{"n_layer": 13, "d_model": 256, "n_experts": 64, "experts_per_token": 3, "d_expert": 48, "d_shared_expert": 0, "activation": "geglu", "moe_layers": [0, 1, 2, 3, 4, 5, 6, 7, 8, 9, 10, 11, 12], "router_score": "sigmoid", "normalize_top_k": true, "routed_scale": 1.73, "balance_loss": 0.00385, "balance_bias": false, "router_cosine_scale": 10.0, "n_groups": 4, "groups_per_token": 3, "init_std_router": 0.00701, "lr_router": 0.000265, "vocab_size": 16384, "norm": "rmsnorm", "norm_eps": 1e-06, "tie_embeddings": true, "optimizer": "soap_variant", "lr": 0.00335, "beta1": 0.95, "beta2": 0.99, "grad_clip": 1.0, "batch_tokens": 65536, "seq_len": 1024, "train_tokens": 236900000, "steps": 3615, "dataset": "wikipedia_en"}
Below are experts of layer 8 (counted from 0) of a mixture-of-experts language model. Rows are named router (the router's row for the expert), gate (a neuron's input weights, with its number), up (a neuron's input weights, with its number), down (a neuron's output weights, with its number) and show model dimensions 0-255. Each number is 128 + 32 x the weight over its row's rms, rounded and kept within 0 to 255.
After each expert's rows: "raises" lists some tokens whose logits its average output raises strongly, later layers aside; "gets" lists some tokens that make up at least twice as much of what it gets as of all text. This comes from a sample of Wikipedia text that the model never trained on. Tokens count by the router's weight.

# expert 28
router [137 109 152 182 114 128 121 154  99 138 134 114 151 175  70 147 101 104 147 100 116 130  91 157 139 175 161 100 126 216  94 134 178 161 138 128  87 117 130 142 170  98 154 181 198 108 184 157 104  48 164  94  72  64 102 107 179 136 152 136 133 158  98 168 116 127 165 157 168 107 132 187  89  71 166  69 110 215  75 183 163 116 151  92 114  89  74 172 154  83 134 155 116 178 105 128 122 120 160  91 160 125 140 148 148 104 138 121 135 118 158  96 125 133 159 181 166 110 123 109 197 146 112 167 109 146 175 134 191 159 145 153 114  90 142  85 125 191 186  65 112 120 176 160  94 128  99 130 148 183 132 130 181 123 171 152 116 105 100 136 151  95  79  95 196 130  87  97 149 171  90 106 115  85 180 129 127  80 170 178 119  86 144  91 106  96 172 139 159 153 160 146 161 136 117 102 158 165 149 126 127 128  87 148  80 123 117  91 126 115  57 145 105  89 129  99 146  74 145 147 119 119 176 139 103 109 124 146  97 106 149 128 127  98 106  96 134 108 104 140 106 117 126 165 125 130 171 152 106 138 131 128 148  96 171 149]
gate0 [ 86  77  80 137 143 138  95  94 109 168 163 196  86 116 205 103 103 122  95 157 136  99 124 115 144 142 109 163 162  96 118 136 116 125 194 106 156 102 174 146 157  96 207 179 231 120 147 150 120 140 110  98 144 147 134 144 181 108 162 121 144  60 147 127 124 115 136 124  94 119 166 136 105 176 147 165  93 170 124 120  62 138 100  74 160 108 127 140 139 136 197 109  92  84 109  87  96 119  99 113  94  99 175  92  69  80 111  95 144 196  82 119  86 132 128 143 138 165 106 117 138 128  52  91 180 154 121 162 112 124  54 107 100  91 105 151 142 108 140 118 152 209 167 113 134 132 136  84 164 178 152 103 151 113 152  86 145 146 149 117 155 133 186 147 105 110 167  96 121  93 111 135 112 104 151 109 122 121 138  91 160 119 146 135 141 101 114 124 108 123 112  99 172 216 120 108 166 138 115 157 113 160 133  92 137 101 134 105 130 133  94  75 118 119 158  88 106 122 130  77 151 157 222 145  93 108  97 129 178 109 146  78 114 192 177  86  61 107  99 137 128 125 141 113 131  89 141  95 147 106 131 194 119 159 148 126]
up0 [158 152 130 114 132  86 150 127 127 152  92 132 108 110 108 150 161 111 126 124 142 151 175 133 129  71 119  46 117 123 103  59 153 150  96 158  78 110 130  65 139 134 111  82  82  60 133  82  88 142 153 108 141 121 184 130  92 113  78  80 185 146 117 126 113 111 124 126 109  87 152  96 181 129 145 169 104  73 192 143 100  78 177 150 168 150 186 127 114  88 113 104 183 138 176 161 164 117 111  98 111 146 105 169 164 175 121 149 143 144 119 151 154 171 112 114 151 115 111 125 112 134 137 170 126  50 191  69  92  95 134 117 119  60 107 144 176 157 102 104  89  98  56 128 186 143 160 160 151 123 187 182 126 102 138 124 132 124 126 167 137 126 135 100 162 133  97 151 132 150 141 123 125 137  51 139 119 164 176 119 126 141 117 127  74 150 100 122 138 163 118 161 107 106 137 128  97  71  95  71 220 109  74 148 134 170 109 124 118 148 113 115 108 155  93 189 176 133 135 116 145  58 171 130 154 118 142 137  73 160 108 152 153  55 167 147 183 145  88 191 123 109 146 111 140 157 135 148  78 131  74 138 133  85 116 137]
down0 [130 158  86 120 110 191 115 163  80  23 133 123 132 161  54 148 138 143 146  80 104 125 122 211 104 125  86 129 149  72 148 110 135 178 105 132  89 130 143 177 188 176 174  86 158 161 138 100 130 113 144 140 124 113 171 121 182 104  94 122 101 200  94 129 151 138 144  82 135 100 171 136  80  73 140 111 104 131 119 121 135 203 104 131 124 181 129 108  76 124 122  77  89 118 133 140 127 104 148 139 122 131 131 127 126 197 122 186  43  99 149 124 104  72  88 131 161 125 136 130 150  80  75 159 117 140  88 147 132 162 112  87 120 164  99 116  99 123 103 147 160  71 147 192 150 148  96 126 131 147 155 139  97 103 153 111 210 113 107  75 124 165 120 162 119 130  83 109 164  86 138 151 106 172 139  97 135 197 153 131 107 145 141 166 148  60 165 139 120 106  91 166 108  87 101 117 102 114 190 126 106 107 151 122 158 146 142 106 121 118 153 103 157 142 152 100 121 130  78  88 119 134 119 156 138  89 170 109 113 168  85 152 165 151 170 117 138 129 114 175 132 163 125 118 182 202 147 116 153 166  75 116 116 165 170  55]
raises: ",", "'s", " (", " and", " in", " B"
gets: " an", "\n", ".\n", "ong", "ang", "ul"

# expert 52
router [184 131 144  81 113 121 175 134 137 159 163 119 138 130 136 140 109  30 105 140 160 102  87 181 110 166  92 101 125 159 119 127 181 156 122 171 137  63 134 161 181 115 172 189 199 122 175 169 145  93 150 154 111 126  41 144 167 131 190 151  77 171 129 207 183 231 139 130 163  95 111 155  65 135 146 105 152 186 154 127 176 152 108 142 142  96  97 147 118 164 161 167  91 152 160 149 102 157 127 155 133 153 139 155 159  72  88 120 128 108 157 153 116 107  91 146 154 146  87  64 142 114 143 128 157 125 196 146 116 149 172 156 122 145 150 111  97 175 152 132 127 122 153 177 101 104 116 113 143 137 143  99 129  76  93 194 121 135 147 162 162 168  92 149 152 120  92  94 178 158 130 125  80 123 112 144 176 114 155 172 182 145 127  90 119  91 182 160 112 117 128 180 104 117 178 136 186 163 158 176 116 135 133 158  91 127 126 142 178 113  81 140  87 135 170 142  99  97 112 117  90 127 167 131 141 115 104 144 180 141  97  95 119 138  93 136 167  84 109 126 139  76 101 130 150 154 139  97 150 148 125 156 114  84 158 107]
gate8 [120 160 124 155  79  84 209 130 107  95 137 107 140 149 183 134 104 104 152 108 155 117 150 216 146 163  96 118  51 109 134 148 106 185 148 133 125 119 147 110 121  61 100 151 149 135 104 129 123 121 130 134  94 174 127 122 128 129 154 110 159 151  70 169 154 177 114 179 173  92 113 157 128 162 171 151 152  92 153 110 128 115  99 137 121 110 133 149 137  98 181 149 116 173 149 117 110 134 130 150 184 108  27 145 131 133 108 157  74 155  99 169 124  60 126  74  88 164 135 155 134  92 133 138  89  95 104 107 154 131 114  67  83 148  64 148 181 141  82 167 105 121 138 212 120 177 126 144 160  93 181 135 138 123 105  79 173  72 117  67 111 128 171 116 140 139  78 133 136 152  75 106 144 127 168 154 150 125 163 104 108 128 115 101  92  81 166  66  89 142 137 107  76 157 111 125 128 109 135 195 119  82  75 176 121 150 162 122 115 113  97 110 111 126 126 116 205 163 135 127  78 105  87 100 121 123 125 162  98  51 128 127 126  63 140 109 188 175 126 151 114 155 107 147 125 121 156 156 156  91 125  89 125 110 180  79]
up8 [140 139 115 167  72  72 182 121 113 130 192  74 115 148 221  94  95 134 153  94 147 116 171 150 130 119 103 120 129 116  79 120  92 239 140 185 126 148 184 101  84  53  80 145 151  82 144 141 110 154 158  98 102 154 165 157 101  82 154 120 132 138 158 116 148 126 124 165 125 177 107 170 113 115 173 197 131 113 143  92 116 116 178 148  99 126 142 118 127 106 197  82 144 178 103 117 102 105 117 107 166 134  70 114 102 139 102 183  91 155  97 106 125 120 147 101  91 137 170 160 105  52  87 108 126 114 133  68 141 102  92 112 133 162 128 149 183 174  97 131 100 135 115 212 140 141 119 128 191 117 155 144 110 127 104  90 143  72 148 100 102 112 120 105 133 110  58 134 137 154  69  96 133 109 158 127 191 120 141 146  39 139 137 112  96 151 118  92 105 136 123 105  73 151 119 128 106  91  91 165 133 115 122 156  83 148 129 141 128 112  94 123 179 119  98 161 225 138  75 146 117 147 141 108 110  99 114 166 114  93 106 106 139 107 134  96 137 164 128 171 132 177 140 163 155 117 121 137 172  91 187 109 158 109 120 128]
down8 [113  81 107 102 106 180 126 114  60  59 144 102 124  83 108 103 125  93 167 122 121 146 109  97  90 130 187 175  90 127 146 119 154  82  69 144 173 133 124 109 158 148 120 118 122 133 150 105 144 121 131 126  67 147 140 154 168 141 158  99 140 130 165 138  83 125 138 186 157 148 136 124 125 153 140 168 146 136 101 129 122 134 147 113 144 156 127 137 140 164  86  96 175 141 119 129  98 106 152 123 143 132 164  75 147 117 211 186 194 148  55 130 115 153 110 164 113 171 145 151 103  79 146 114  97  90  79 116 127 158 144  86  95  92 129 196 169 150  95 139  76 147 153  72  94  76  85  67  53  89 145  82 144  80 106 119 151 150 126 161  97 134 138 158  99 161  78 131 116 144 168 133 161 157 150 108 157 100 157 156 111  77 165 142 140 187 179 173  76  81 108 161  60  83 119 165 122  67 138 109 129 104  84 118 132 145  81 171 148  37 166 169 135 129 162 124 110 143 158  88 113 169 216 130 129 154 151 168 115 155  99 133 149 156 151  64 115 135 139 151  90 139 145 102 124 122 181  96 135 126 130 198 121 151 113 148]
raises: " the", " a", " an", "er", ",", " and"
gets: " with", " has", " had", " have", "ers", "es"

# expert 46
router [193  98 143 164 123 174 192 187 168 127 126 108  74 101 137 104  89 103 170 119 163  78 108 185  94 141  99 155 129 205  96 136 144 214 154 132 140 104 130 145 188 123 161 171 170 148 149 131 179 142 161 134 126 121 128 130 203  99 149 152 143 183 120 183 139 109 155 135 141  96  76 121 120 110 137 158 128 189 161 134 157 120 123 125 138  90 101 147 145 101 136  97  56 156 191 153 119 182 100 161 105 184 208 159  73 109 177 141 149 108 185 127  92 128 167 135 132 126  65  79 196 109 116  76 145 126 131 166 166 133 120 197 140 134  94 109 155 206 108 137 140 127 134 148  59  96 102 117 138 135 127 136 192  76 156 128 126 125 116 128 138 138 131 152 143  50 102  79 159 186 125 114 101  84 118 101 144  85 119 177 144 117 104 111  96  92 162 186  97 102 126 146 126 118  85  88  81 130 121 111  97 163  92 184 103 102 132  79 151 111 148  97 164 138 166 155 116  87  92 153 123 110 144 148 110  86 142  98 141 112 138  84 164  89 182 112 134 132 103 154 112 111 115 138 130 133 149 102 126 159 148 130 171 137 131  95]
gate0 [ 61 109 146 134 112  68 135 171 150  90 122  86 147 129 161 133  69 164  88 160 119  84 112 164  72 133 116 103 164 139 130 150 151 159 124  62 125 133 112 108  71 180 142 107 176 157  72 150 159 157 133 118 105 206 101 118  96 163 137  74 147 142 116 168 133 111  85 126 117 145  79 116 154 115 102 135 123 135 126 102  77 140 144 117 122 143 109 129 150 116 114 115  79 116 137 140 160 134 132 115 184  81 123 146 158 103 144 122 143 104 148 111 101  88 170 132 122  85 135 115 139  97 108 127 119  89  96 160 193 194  99 133 117 171 120 135 141 100 129 122  83 164 124  92  94 132  78 173 115  93 144 176 136  52 181  60 128  74  67 102 143 106 157 121 183 102 138 109 181 172 133 162 124 108 225 185 137 138 125  92 151 147 109 121 114 190 153 135 162 125 162 164 102 124  86 139 135 104  90 152 128  68 134  96 214 160 177 133 174 151 144  90 103 126 170 172 132 152 114 132  96  88 153 162  79  89 137 102 140 217 145  96  73 110 106 157 131 155  99 152 108  38 143 105 108 151  66 138 127 172 108 143 133 116 112 136]
up0 [140 126 167 153 105  97 123 174 133 109 113  95 123 137 115 129  61 160  76 164 126 135 112 178  87 128  92  93 160 158 118 155 145 104 145 101 112 103 120  69 131 159 170 160 146 130  83 166 180 113 132  95 103 189 106 119 110 163 129 118  95 131 142 139  78 116  82 123 128 163  80 131 134 161 133 126 145 116 192  64 110 181 129 148 107 124 133 109 112 126 153 122 111 102  96 156 140 149 184 117 119  93 147 143 138 136 130 134 136 142 103 114 141  66 147 140 126  98 176 143 163  90 158 129 113 127  87 157 191 181 114 168 144 187 120 187 154 112 116 118  88  90 164  77  70 142  53 177 106 150 129 151 150  79 142  73 142  53 101 111 127 105 176 124 133 118 160 126 128 131  95 137 158 120 188 133 102 120 139  23 129 163  70 165 113 184 170 132 181 142 120 148 136 111  76 156 119 124  54 137 193 132 124 162 199 172 162 169 111  99  99 132 131  90 178 115 121 117 123 138  96  98  94 121  35 114 138  95  97 197 161  90 122 105 160 106 165 193 142 176 132  92 105  90 123 118  57 149 135 150 139 147 103 133  88 146]
down0 [132 100 126 124 140 122 132 130  91 167  89 186  74 108 177 122 104 165 144 181 135 157 159 183  90  84 105 181 121 123  95  72 118 157 139 146 151 127 149 167 152 101 141 124 173 192 108 109 161 131 156 117 171 116 157  69 149 147 133 187 108  66 175 170  82  62  71 191 147 139 123 124 115 100 109 204  94 113 186 121 139 141 116 106 105 152 203 153 143  92  97 108 191 103 164 117  70 171 129 169  79 135 108 138 123 132 129 174 162 106 152 123 105 145 125 131 148 113 187 101 144 126  61 107 111 145  84 129 138 140 187 136 113  59 160 136  80 117 173  90  99 120 128 119 127 131 133  99 113 193 148 104  84 137 125 154 168 131  97 130 101 133 131 109  54  68 132 130 141 123  85  90  74 107  95 111 117 157 140 193 130 143 107 174  86 120 123 116 123  84 152 129  63  64 120 145 103 146 116 102 153  80 178 148 134 108 115  88 157  59 105 147 179 128 124  91 112 138 103 105  96 140 116 142 147 137  93 100 129 115 114 153 119 101 160  69 173 120 132 145 101 135 118 166 137 135 125  90 180 153 136 214 142 187 116 165]
raises: ",", " and", " (", ".", ":", ";"
gets: " by", " States", " World", " American", "ian", " United"

# expert 21
router [110 145 171 166 130 160  96 139 156 105 130  89 165 151 154 120  62 112  89 136 142 150 131 131  85 152 144 132 130 201 117 130 153 137  76 157 131  93 150 146 181 155 160 131 149 102 176 180 143  93 159 130  79 134 136 129 136 109 130 129 121 170 115 175 187 130 109 145 140  73 142 162 131 104 158 145 180 195 178 121 158 140 117  75 132 111  89 178 153 109 167 113  85 127 194 165 129 184 136 102 153 113 111 189 141 129 124 145 120 121 208 106  94 174 131 145 166 121 117  72 162 145 142 122 122 147 217 128 126 111 123 187 137 142 167  94 169 128 188 102 155  87 154 135 132  63 102  81 148 136 124  48 161 100 149 152 117 151 167  92 126  81 100  77 103 132  59 107 181 172 164 106  73  82 137 145 152  92 121 100 178  97 146 143 149  79 163 166 141 142 131 163  94 130 113  65 129 117 170 154  95 137 136 140  80 120 138  69 142 154 121 105 113 137 151 111  97 102 105  69 106 112 120  91 125  93 153 104  91 154 102  50 120  73 127  81 146 132 164 169 126 143 103 164 129 156 147 112 127  67  56 139 159  88 156 156]
gate0 [125 163 147 157 141 168 122 179 149 102  98 187 169  98 100 113 158  86  79 137 145 134  61  98 108  97 126 130  83 149 130 166 107 135 147 173 144 104 110 158 122 153 129 187 123 105 135  95  59 123 147 196 131 118 152 206 136  68 165 144  80 136 152 129 104 153  84 113 149 104 151 173 169 136  93 140 143 134 162 132 132 110  99  97  84 146  92 171 128  83  83 128 186 136 161 155 112  98 104 202 147  92 128 168 162 158 104 159 111 133 103  94 128  97  51  87 151 138 140 128 143 107 144 138  88 149 120  95  95 187 141 170  94 113 191 157 150 149 116 130 149 106 132  97 190 120  99 109 134 119 106 155 102  67 111 127  96 108  97 160 155 117 122  63 137 195  70 146 115 166 118  68 152 134 135 125 118 128 144 167 123 159  86 135 109  91 112 144 117 164 110 124 122 105 225  87  98  92  51  88 159  45 125 102 115 142 157 186 158  83 137  80 127 174 145 140 133 129 190  95 142  84 176 109 143 132 145 136 100 126 172 111 168  90 120 157 208  85 122 108 132 151 100 106 116 115 113 157 140 127 103  69 141 158 111 155]
up0 [109 138 137 121 135 114 115 103  87 156 121 102  78 176 147 130 110 142 156 128 159  98 159 154 152 124 106 112 140 121 145  65 155 154 148 115 107 130 165 185 168  94 142 120 160 195 138 162 172 130 166 117 165  93  41 116  79 131 177 117 173 129  68  80 203 156 112 155 114 152  80 108 157 105 146 134 108 142  59 203 180 120 153 190 138 122 119 140  88 220  31 123 154 135 117 126 126 130 129 163 167 156 118 147 117 111 166 128 140  89 140 160 128 134 113 104  89 115 149 148 125 155 138 152 112 180 114 173 151  71 124  55 160 111  89 114 108 119 142 127 131  90 116 133 120 117 144 149 149 161 134 132 120 142 146 103  89 227 144 136 111 149 108 186 109  78 155 153  75  67 117  84 120 177 128 135 143 142 113 125 133 106 154 140  97 200 134 123 106 131 143 165 160 136 110 112 106 138 173  88  74 212 122  95 173 103 100  74  63 153  85 168 111 117 136  96 144 100  90 185 130  92 128 179  85 126 113 124 145 158 118 124  94 123 137 122 124 158 160  84  52 137 115  68  93 116 121 104 127 192 150 151 129 132 131 132]
down0 [128 100 116 134 139 145 140 168 120 182  95 126  83 122 101 157 183 107  92 117 100 111 148  44  98 161 126  72 129 138 151 128 119 153 173 126 105 110 109 113  82  87 128 136 142 154 102 117 179 150 159 166  80 171 107 147  93 133 123 104  92 127  86 142 112 115  55 184 116 136 145 132 129  74 138 126 168 142 166 139 124  81 196 156 143  53 122 117 140 128  89 185 112 124  70 108 117  81 135 132 184 131 160 177 157 195 143 195 121 132 126 165 178 104  62 109 111  81  86 166  91 119 170  97 146 130  97 166 182 113 101 131 123 151 187 125 168 137 138  66 121 120  86 138  80 114 163 108  21 155 157 112  97 141 117 118 104 159  99 101 153 123  97  96 177 141 129 105 160  47  85 115 157 143 123 146 147 124 139  77 108 135  93 133  95 112  95 156 124 114 136 145 188  90 145 201 120 136  94 153 207  90 151 107 174  98 144 140 146 137 179 155 170 121 127 156 182 106 163 124 132 102 128  90 179 112 139 157 133 122 128 151 126 104 189 120  74 157 137  85 112 134  94 147 157 135 128  78 176 167  71 124 129 120 122 136]
raises: "N", "B", "M", "H", "A", "G"
gets: ".\n\n", ".", " \"", "==", "\"", "\n\n"

# expert 30
router [168 110  96 116 117 139 116 142 168 138 127  94 113 173 113 146 103 128 145 114 145 139 109 154  92 182 166  81 142 177 117 188 145 140 110 121 114  94 180 133 145 139 180 128 170 111 180 188 135 150 185 111  72 125  91 111 164 115 115 134 125 184  90 177 185 176 195 126 163 139  82 188 107  90 141 121 180 191 124 146 166 116 140 123 161  86  76 155 137  83 148 101 110 136 184 156 128 109 100 144 137 103 140 193 142 124 138 141 139 115 195 143 131 112 104 168 130 142 147  58 206 118  84  99 124  88 188 188 179 133 100 200 137 118 134 136  68 165 143  80 133 161 157 146 112 116 126  82  91 140 124  86 173 126 139 149 153 188 131  99 152 143  86 125 144 130  72  96 172 183 137 146  94  99 157 160 143  63  98 115 145 107 131 130 142 105 109 139 158 127 153 167 115 171 125  78 123 174 175 161 102 153  88 146 131 150 121 110 170 112 109 138 138 121 142 146 110  67 107  88 105  88 122 185 149 106 135 133  84 130 120  67 133 125 177  82 201 139 124 173 107  83 109 183 133 147 187  85 100 158 142 156 121  89 148 141]
gate8 [159 110 153 187 151  65 129 126 124 169  65 126  91 158 139 144 134 122 172 193 180 119 121 208 100 149 156 123 138 127  87  95 173 111  65 151 100 118 116 150 118 158 124 161 162 142 180  86 127 127 183 108  68 138 117 140 134  82 125  64 162 116 135 138 140 122 172  93 111 133 133  94  90 129  93 140  47  76 135 117 169 112 100 136 136 142 153 122  87 134 132 125  95 120  93 134 159 139 134 128 135 100  83 125 142 198 126 104  71 157 132  75 161  91 180  89  94 111 144 148 198 151 126 150 159 113 119 131 138 149 171 195  38 125 120 139 137 106  93  80  70 191 148 123 130 106 112 105 143 143 129 132  77 139 172 182 153 117  99 144 121 141  82 176 157 142 130 146 127 132 104 189 128 159 101 123 105 136 128 177  99 118 139 124  90 118 126 111 182 114 184 111  91 122 138 145 142  85  74 142  92  58  85 170 102 121 170 107 172 140  74 154 141 134 120 115  75 135 110 130 141 176 117 120 149 160 114 152  98 121 156 151 167  59 103  75 158  91 111  54 124 127 152 114 117 138  64  93 105 118 114 177  49 148 168 145]
up8 [109 120 143 155  86  77 112 114 137 128  78 119  88 160 127 117 138 126 179 196 166 149  97 158  71 122 145  99 115 119  62 103 145 103  97 132  81 141 134 160 141 143 142 188 121 163 189 108 131 162 160  85  76 138 110 135 113  80 101  77 167  71 114 117 174 132 156  59 125 158 115 109  95 149 101 147  57 129 122 134 171 142  97 133 163 133 171  93  97 100 144 101 116 122 122 123 160 112 113 104 124  94  82  87 181 193 151 122 104 111 146  86 160 121 135  81  77 153 146 150 192 149 101 182 160 129 129 127 122 126 145 124  74  86 143  96  87 106 151 100 120 169 124 123 129  86 164  88 142 156 113 120 125 116 154 176 152 145  59 136  95 130  84 153 123 141 122 154 134 167  55 203  95 176 139 141 137  96 108 141 122 120 145 105 150 126 106 134 193 124 209 107 115 130  88 133 114  78 112 137 104  25  94 196 111 124 149 110 216 123 113 175 145 153  96 120 103  88 130 101  96 146  98 122 118 130 121 146 154 160 189 136 151  99 118 111 178 129 132  55  85 135 166 120 124 124  77 141 107 144 134 149  67 206 108 137]
down8 [134 173 118 138 100 153 140 152 157  85 121  88 188 125 107 117 120 136 136 151 110 151 161  59 170 117 129 123  67 112  82 110 128 104 120 130 150 127 106 140 163 133 145 129 145  80  72 158  75 128 131 173 153 138 143 128 152 110 181 165 120 145 138 127 166 159 131  70 214 163 128 102 164 163 164 186 106 146 146 157 183 125 161 161 175  48 115  80 102 168 113 101 144 110 128 180 105  65 172 126 101 140 149 139 134 127 109 112 111 123 127 115 115 121 127 100 127 102 122 123 134 136 100 144  90 141  92 169 201  92 157 109 135 115 108 107  89 124  94 129 208 112  89 240 185  65 144 148 140 138  96 173 111  83 131  81 147 151 152 177  70  75 122 120  86 164 157  58 100 131 105 111 155 161 158 106 130 174 125  59 158 142 118 133 107 160 124 129 134  52 121 165 175  80 160 105 136 118 111  78 148 126 190 108 125 114 120 129 143 111 148 114 102 162  98  81 149 136 134 105 147 144 130 140 144 134 145  84 105 143 140  97 122 159 105 163 135 167 190  51  90 116 155  97  71 113 210 165 127 107 136  75 129  95 128 110]
raises: "Reg", "-", "Un", "Pro", "Ch", "St"
gets: "\n", " (", " |\n", ")\n", " \"", ".\n"

# expert 36
router [166 108 114 131 176 113 174 206 151 107 123  90 103 187 132 149 106 117 119 112 132  82 146 190 162 162 116 185  92 181 110 153 133 157 126 167 141  76 161 191 217 137 134 139 206 152 162 151 162 100 140 101  92 130 117 129 172 109 164 141 107 170  91 170 172 111 126 133 163  94 105 130  94 101 140 129 124 194 139 185 164  87 142  98 162 117  51 130 158 123 133 120 127 113 140 138  98 172 123 148 141 129 125 150 116 122 123 151 105 119 200  72 138 182 139 155 102 125 147  67 162 106 133  94  98 166 196 157 156 121 145 163 152 165 135 132 103 179 115 121 175 120 164 134  97 121 117 139  91 105 153 127 135 145 137 139 101 142 147 149 154 150  88 108 178  95  76 105 169 188 138 135  99  70 120 138 151 124  97 156 135  64 154 120  73 116 175 147 138 116 160 137 110 138  89  47 119 169 150 179 128 159  80 166 117 170 131  69 170 136 146  96 137 138 151 133  82 129 133 161  99  76 136 155  92 138 130  59 132 147 180  43 146  82 113 128 154  96 133 146 133  45 133 124 111 172 136  97 106  97 131  96 153 176 144 111]
gate0 [141  82 136 178 130 132  97 138 129  94 120 155 119 170 105 160 126 123 142  93 123 156 140 154 106 195  86 169 118 131 161  83 158 127 156 139 156 179  77 155 119  69 127 137 145 160 121 135 178 139 128 143  31  35 139 100 154 115 133 162 203 141 180 178 153  98 125 137  85 130  86  91 105 185 206 142 103 117  74 114 136 140 109 163 131 110  72 128 128 139 121 117 166 118 148  93 111 148 143 136  73 112  58 129 164 105 116  90 156 140  83  51 127 152  76 127 129 106 167 104 125  76 147 122  93 150 142  50 183 187 137 214 146  98  97 132 120 126 159 115 125 139 157 113  81 126 134 100 121 167 206 128 143 151 187 113 159 142 127 117 163 147 125 155 128 114  77  78 164 101 132 159 110 124 120 101 104  87 104  75 146 138 134 109  85 162 177 132 100 174 155 113 117 106  96 148 123 136 138 186 143 165 132 160 132  70 190 159 149 149 142 134 177 126 111 128  91  92 119  89  93 150 115 159  74 106 178 143 123 131 133 179 146  93 131  92 181 115 148  95 147 164 109 100 125 149 126 120  89 161 120 200 134 136 169 109]
up0 [139 130 123  89  56 174 163 149 140 166 111 134 135  81 134  95 118 155 117 145 109  43 108 118 174  58 183  80 168 177 118 169 129 136  96 134 128  83 213 106 150 152 148 176  66 110  96 142 139  64 101 134 231 197 105 179  35 146 105 145  83  86  49  93 129 137 106 135 114 145 115 160 124  98 103 135 122  99 170 133 168  78 145 131 136 137 181 143 122 141 116 131  80 116  88 104 182 122  93 131 164 161 156 126 125 144 104 143 116 130 140 183 174 122 168 142 136 139 117 154  98 193 117 172 153  91 123 158  76 102 130 120  77 113 126  83 154 145 131 128 135 129  78 116 137 118 166 176 111 130  30 115  97  80 110 136  81 115  81 123 135 102 120 101 164 165 165 140  89 101 175 127 125 125 144 124 133 129 138 153 143 149 100 150 143  86  95 112 102 119  53 128 142 150 133 133 155 144 128  84  84 113 131  96 141 102  88 116 113 129 114 101 115 119 124 107 181 145 124 145 179 139 181  67 153 139  69  70 138 173 145 113 147 158 184 108 118 137 125 171 123  88 139 168 130 129 142 141 150 119 113  88 135  76 122 160]
down0 [108 162 124 157 158 115  84  77 126 129 157 120 138 143 163 120 165 175 104 139 180  75 141 140 138 160 116 166 105  67 119  49 111 180 134 103 139 118 118 122 143 134 177  90 112 153  52 135 178 132 107 133  81 123 169 106 165 114  97 162 118 201 167  94 205 113 198 135  80 137 132 147 112 140  99 162 107 142 176  95 157  95 132 143 131  73 125  92  68 133  55 121 101  68  91 136  88 120 115  80  90 170 129 111 134 118 125 157 118 113 129 103 113 125 151 117  90 121 145  51 122 129 134 148 173 178 120 129 147 196 159 196 124 138 136 135 129 134 175 169 171  89  78  81 114 100  76 168 104 106 156 109  59 142 135 132 126 164 115 100 121 167 144 168 135 131 127  35 149 153 111 180 112  81 132 168 139 155 109  93 133 114 148 177 108 160  79  91  77  98 111 149 100  97 124 145 174 163 111 157  89  67 114  99 146  71 154  95 141 130 185 101 105 135 131 167 111 114 123 127 139 140 146 129 110 129 190 128  84 151 159 103  95 151 157 142  79  96 171 151 121 168 161 159 171 177 177 141 133 136 154 147 114 139 128  77]
raises: " (", " ", " |", ";", ",", ":"
gets: " was", " —", " were", " States", "D", " American"